config = dict(
    n_layer=12,
    d_model=256,
    d_expert=96,
    moe_layers=[0, 1, 2, 3, 4, 5, 6, 7, 8, 9, 10, 11],
    router_score='softmax',
    lr_router=0.000531,
    lr=0.0023,
    lr_mult_down=2.0,
    beta1=0.95,
    schedule='wsd',
    steps=2711,
)
Below are experts of layer 6 (counted from 0) of a mixture-of-experts language model. Rows are named router (the router's row for the expert) and show model dimensions 0-255. Each number is 500 + 40 x the weight over its row's rms, rounded and kept within 0 to 999. Numbers have three digits each.
After each expert's rows: "mostly gets" lists some tokens that are sent to it at least half of the time; "comes before" lists some tokens at least twice as common just after its tokens as in all text. This comes from a sample of Wikipedia text that the model never trained on. Tokens count by the router's weight.

# expert 19
router:484526519455459482474529553483558504613564554515500573486459565424519444460494560463522490493391480513501544476516494566524479519542504526559453524450467510493479489646437534482469522605596454506493465476442463546487547529444505520517504503456499537548495471552487504515456512517479476508503510453503498522464479439479558637484473473443545500507521455468498485489469459481474485541504536515470468530507498576499459514523471463546513451502559498505541470466534517556461536511436441454593464497507495448463509451455472465437516461531487485504479520558536478524569499436456525449511441473438468571457555508453411499547449541476542480522426531472517423465475510517475516474460452531452470482493520474486571515524473505484491468496519516543560480519495459570510447481559458
mostly gets: " when", " where", " because", " until", ".\"\n\n", " during"
comes before: " the", " The", "==", " He", " he", " In"

# expert 22
router:471546580510470583485561498545494524453515549458531473472527492471509560535502476423496504472587470453520549557465597521437501456462546497478509525482486541592443515445497521508488515515507438567476515497473510578519498520517473566540487489549521510569494463524535490530491461494434404440544482424530549550480508472423480532442516507476510524512568455552423471507459505484555460465499552469563488506469495516405491491551490440471499499558481423527479451565476455489411476508480496483528485444520450482540468530446540472572462525510516535512459526514517445494488524528507508505464535512552523481531468533502440521543529526464500494478428458495514547497483526446437556578505437508576472577477477460517593499475508521541566515490583488518463547507542526485459516571492396
mostly gets: " get", " join", " discuss", " see", " establish", " attended"
comes before: "ing", " the", "ed", "0", " to", "9"

# expert 10
router:483499553547467520425466484479527588451460519474446538469468440459475476433555444578490531454593451507502541532492412482453460466512575472519462525547490453507444573481414476478541499491479528490438529425478490587550520458461512508417535473560487513481503488490530518469475470483512481544465458467452497499494544499461525478455500506441450465509514486510524513535498479552514513525474517462530439502515511527558527515539526474523500504497510534551446523425475456485493500599519496573486488510569531482447482451457518483428425534515476530536531443466519532556446467482594429503517477448463480465460444461464518579485505495418473532473518486500510481450472445486450428547474476463472523485430536527448499466531412516470487472558455493412512573449508442585496540534473553
mostly gets: "ap", " There", " more", " there", "There", "um"
comes before: "2", "1", "3", " |\n", "4", "5"

# expert 20
router:509509519469448422528569459448565549472462608507509508504567472484468551497507517478508551446491574483524545464453598520431470476450443541508509490462544501529496432437526490518541492519509531532505519503525461497575493500563476480540473497514528591526554495533512472507553431462538478528532533508430575430588516541472500566532532446488476497533468488534454458581462474478515480467475529510522472529476492579428475468520535492453566537546528516492451552481549468509465518546499430420500544544483485481488534551481523472446464558567497502508509495440426445447431518451519525520447529568481550504476535459477502574445546511544446482601444564533489498447562501480486563503497510486473504482514461497499507488465479523415519508555521447511505462456509574458448510544442486
mostly gets: " released", " played", " born", " held", " located", " moved"
comes before: " to", " in", " by", " as", " on", " the"

# expert 45
router:514487480555549421560483505515543508507426557525422545525463443513481533519510527434503470502511483485427507477484510503490511490590576495521475548417484518463508486455469476494457546539484464596483452503511489544479502534492483479534454417489505544469486515533432460530564507584526482474411461500474528531538545465555524535473505522485475456516434572563500538435546490504465572442497587486536473535511505432417469514485493556440487522479519561497407498531465532582500500582500436596519523535473486461535388539463541482531471474514495429466513551551454522498479491507486544494493525452453546502488458562526475503485480571527440519466575522470466493542526479478569514531514513492472563476464438564465500561465478438485471506519455518544465486422448440486482494511486524
mostly gets: " Coordinates", "===\n\n", " Date", " |\n\n", " Genre", " Phylum"
comes before: "-", ":", "==", "|", "===", "="

# expert 16
router:534514508526492414498541551553539478524490547522546551473547515486480564499455516526459549492519507481503449513503485531520529533548507459479578467519574548519495497544473484518508449490490511595542523520442461428487465483555519515542489514442409572425465468460598457527459459489494487492524449496477436454567457495520492479512556513550540521553460495563461490498461549467519448563471502520463521492455444566575512474483520556500483495512484477426431479484522491531458481471488507476448557547444447480462485549601494535534499518508482403501478514464495510499445466534579533498393532476481546489430502584507467543449537421579492539503542471498524521543565476510522419502519515493521474483488496545566530523501454500525561479469454530559449424560476441425480435497452522
mostly gets: "°N", " ·", " JPL", " USA", "″N", " DF"
comes before: "|", " |", "-", ")", "S", " |\n"

# expert 37
router:441446461536444502488454432547489518489520463525567576461502515558455544468566501537519570526538473482521482486513529464501509529460473547508494424436425499475484497503504510493505457515443528514533476520466521538465457551510435549480518549407468529510472480413488475564516506488429446519503479533424510535536473495486574515545521509490517493554498421437539469475555491538469495513593511467488493510550544548474468456462483488480474435549522525500476556445547466510478551460501467584515411514484543541569541479555466435531560614480501557468481454487511510501494492447485504584503522515533470452529469528606495571541486495507426500499510485486452457526499441485472486492439546554422543582497442479524533488531459460460464451515461446462496515477497551561435538426510453
mostly gets: " s", " members", "ators", " players", " teams", " films"
comes before: " of", ",", " and", ".", " in", " are"

# expert 34
router:504426503504506467488514435481440451497557577468439495458489554554512482472438511493487525494525448503484469543552410484532446471543503522567523568462540448450484438514527604542530415481557485486471536405547469521545533510478444447468541496518513464456534516485500525466469549503478543448521457523485561507474505525534442523548526490472465440479538497442508483471511511520537453530445579607466501524452534464556483424501549483475538582425477495554598541550564542511517549505549573475503465578469504498556462458471504464491484466486539435540507562434475567498486481554485473515435539535549536497489508534503463449511467563422581530525547529527537480501508503471472489489479545403446491519467530520459484467500470443463529533510476567514498547483516497465514523513551484
mostly gets: "|", " a", " an", "-", " •", "An"
comes before: " ", " •", " Total", " Born", " Country", " Party"

# expert 28
router:455536456488568522411590459501535481458484539473520538554482498500508452567478523473525472514532500412494465532458512484427532498538506448519559570584563495515528567419543490527504440515464473501567498562534449516485410521478506500522536475490503449516490517566492460489511447467512558508507444532556484531536475463556499542521497418505537536493487461448549558538506472453463488473590568593499549533497511461485563513480493430501446464434478401579523458493532514480517529474478504423507526534431453493450474502466494500492437541465503514520495553491593564547479484507468484426474536476499486530487502525512441546483448429471496489448461497475504531556492483488571504554519492492487523440478474438504463476557554467525467559576561518499560495542591554451500476493517534
mostly gets: " for", " including", " of", " include", " For", " against"
comes before: " the", " a", " his", " her", " their", " an"

# expert 2
router:480466448515470588472507518512442454470568479498580521459528530476454499457447512465435506506531442470450544552516546513543486583509487458471484557472544465472550581516487559555510465467473433513509536525533509543535502563456527456492473506541475516532470489484470386501489494445514497524571486545553443526563501538480526449526462483548536519460512405518476471525526498508532527533452512556497556442569433477489543519541476553506528523526548521469515455553458517477442481514443564560495536461559567420479553583501462579545500426511456460524455469444480524582540530534446510540471456440505545462452541466500500459437502465547522528545500521434498485488466461454470517458470468576445485550460512468544421495496495487552458530500457515514507545518470472572565522516444475
mostly gets: " February", " December", " April", " March", " November", " October"
comes before: " ", "5", "0", "3", "6", "4"

# expert 39
router:511506504451458480518511445515498552581514463405505547535470488536457497458476467529521544485476436481477441562497443508437532504477509584463491530457539492518463593510460530464533503488471497476494492518497491422462479489563489543410531496484525501509424441562548503405523491514488397498513490550489475510556477446481485522490484519508471514449528504429494538523510515463514551496574494496507580524518470524555546468482521562539463572463589477532480519515472482445528532524517528532486447478508542487451491538572442589528459470521508453559471466555470468477484520508485511513481498459477481531492554458401589424415487476516529551564475468554569513443438448485418505500503492514532468508482422554541480546529544471472533464470466514567595498447514428533543555465469493
mostly gets: " t", " dec", " inc", " coll", " contribut", " final"
comes before: " ", " —", " +", " \"", " −", " MPC"

# expert 5
router:537476417532510488516525473433424548478453480591559530477464472473521420532481590479484484534439605436499528486491516538482408494498525547478489524456582493509510513505544487474444463511538476469562470569506460487510530461497429540501500510515411459501496477462485512429522508455536621512535593451519510479484489495524457559491498483481537509514526490508509518562567456496489469496549466481454490566507480482555429488519477488495508529583504461525498507490487504393517434531490467483605404525493541478498508532490417512463527445470439488446476471444592500501495509532424487452487528508490425487443539504462466484572420495454474441479440564480482476497556478504470454457548485536560539447525474537493476572500506519535427553515496496501491500483466477479522525491513450
mostly gets: "),", "):", "\"),", "\",", "\":", ".,"
comes before: " ", " and", " which", " but", " United", " where"

# expert 41
router:555468525530500478501494410476483563486555485510504486500530496470438501532522526551478398471418470611496484452478559482469551573564575471557483560496492509521519485537489468492530528533497500504551415451472549614542507485502475519546513442521522576501500569526576489464540461492568516527509495517460519504553420466524465580466543520504509493451471443478483505441481571447443557490494427536488439433499464497483496440512522583518481504514463468519470546536539553509450569457416492537499498449517468481491531487507525415482492589469499498547480515577478494513537580529419509468556433563509413574536514478534466504552497468503509560542480451494528544473512556458482492482524505491456547545543551505497461405465517506494456514455518488464503480476479498503510498473542493
mostly gets: " century", " Meanwhile", " addition", "itionally", " centuries", " era"
comes before: "0", "9", "1", "2", ",", "8"

# expert 26
router:481504510503479557472503485482486453459523546475603445463504438490535526484473447486466504489572520468460508488443452498455490543525527506464512484538536531467520416492531488474441500476438534516537526458530451491476478475530488468502517503526517528509524477512569510429465538558462502570542552507395533465519562543455439512489536491544533475430511546557592465537507574523462477434442585419445541523526541446567507534476506508556446458438483544483480519505534472469502528473497560545459466532432528451511535548503519513491419589450447494573492460552532489561470497567557493455579476445535561405510496514491567537539485473482562494429474465486391511507484524518458428432460492434477500504534514443434499472462538497498475504537481575469493485500460510521498488470512491
mostly gets: "-p", "-l", "-s", "-w", "-t", "-S"
comes before: " |", "0", "8", "7", "5", "}"

# expert 14
router:511481457519455449549538502402466533477488435549493493476539585522506504439409517545575570466478498488501548457435477461460497493516435501503549490558499386481446469480507452513481444567414538558480461486541479412462562541478487514517511475556526403454456513568521586520453467517480480517553500434531518484532497537532508526509425497464466525509520529482532484470525494480461531457467506481521569565463540443542494544518504475475534445539553481547499503476518458494506506491550478489520436494522443492448483476483543473494475490493526533561445564474557569483464446487432537481538479583472493482424506504490505542480508484586447433561485543516534439448502464479505511499465446488501485474448427555477499429472410450543536472469543547505522433488535461567462485477494512
mostly gets: ");", " had", " has", " having", "\";", " ;"
comes before: " ", " been", " a", "-", " —", " \""

# expert 12
router:592558490438473515434488502514541506505451581503504484435490537473481504483451590562594475565518492563500495501454540520481535482466543492508535528457499567559548441462479457473564466557513520532542447503553445521564545530536500425501512526489562542508512529556576498484510526440513559542534513506557526520537466507458539569518499492513479474531451536497470467444543552432491525462481509472516508571486431480511547445522528457564508523588509553534533403472485548545499542470463496468472551472491521471447537545531501482490596471512533480527500501525458435507535503525498536444482525529579439513432492460438451446451564514533490499504478441490471508503487529477476448473428464552573534468554436562486540533453486558436482495482587569496567478492493529471464507480484540
mostly gets: " would", " began", " until", " could", " started", " can"
comes before: " the", " a", " be", " to", " not", " his"

# expert 29
router:472461491503549514503505466535453465523549461511586529460522445429479555536547431623520450496531537465508458528524512524581483492513525468513440567542442475477507503615456467590529505459510492535520465567461437564519501455506501556539468506513449521476498530576516536449467446523427536522516490524491479543528489481525502512554528483517480434538491488487423409479474569486491571442449581451551587475517548437537521482586485468488476557504559542510544479530548550510461574489478474514525493507490561490491452529442485557579508500464483453463547492500538487518470489546492506489457512477510519519533472536475497510472458527427518555515513551528489509502512446460567535543474514489550473492490505512439506521504493557533517486515532561531503582610561468433509560455487444
mostly gets: " st", " c", " n", " acc", " enc", " inv"
comes before: "9", "0", "8", "6", "7", "5"

# expert 9
router:559433528523478538539487459452539546526496487460539565528482509433509520519540493475459439461514523504556488460543556479551514473553434418522450487501518427513511422451490496465518526590494529486470489508561443490519536514570491492566491532565467506442473545463493507551450523491531578465482475498541503492498530527484464488501527505447459537467507551565553530489506567531491519487569524563542537524462518489497558495500562541509458459488539477498454541536437438475540528522469552472447550517431576519547547522511574554375486510566492472508509455494500539522489575498540493512497430529528468535563501509531534462504433500511496516579435497432405502538519483544445453439473498490458527478497543405496472532499456492540539499583540524449514505503565531521409416468514550
mostly gets: "p", "и", "b", "Gls", " F", "pp"
comes before: "–", "9", " |", ",", ")\n", ")"

# expert 38
router:466467454463478502480503552524559426523454439476494489489509500492490424411482591457537491446473496543489458502420549440483486433452529474484471529502483484447556545505512473548547427456446526459466454512543465488503516482445507538468553446473516542531491488451490457508584434569527467510430523486420501465491499562449497576522503507509542519481421563525457503525513522496475502527491510568495432500558564608500477444521513555512429549494448426488523543521460551448493516493509491513458517433468476465590433447504523529497434498498509544512532447575504476466482458470551577489484514531470502487490538450490500563461547477497468459446541477442467524477475481502482495507511543537523499531508453476523430409490484431486461542455521554438478498587460435423533471543498462
mostly gets: " million", "″W", "″N", "%)", " sq", "/sq"
comes before: " |", ".", "%", " |\n", ")", "′"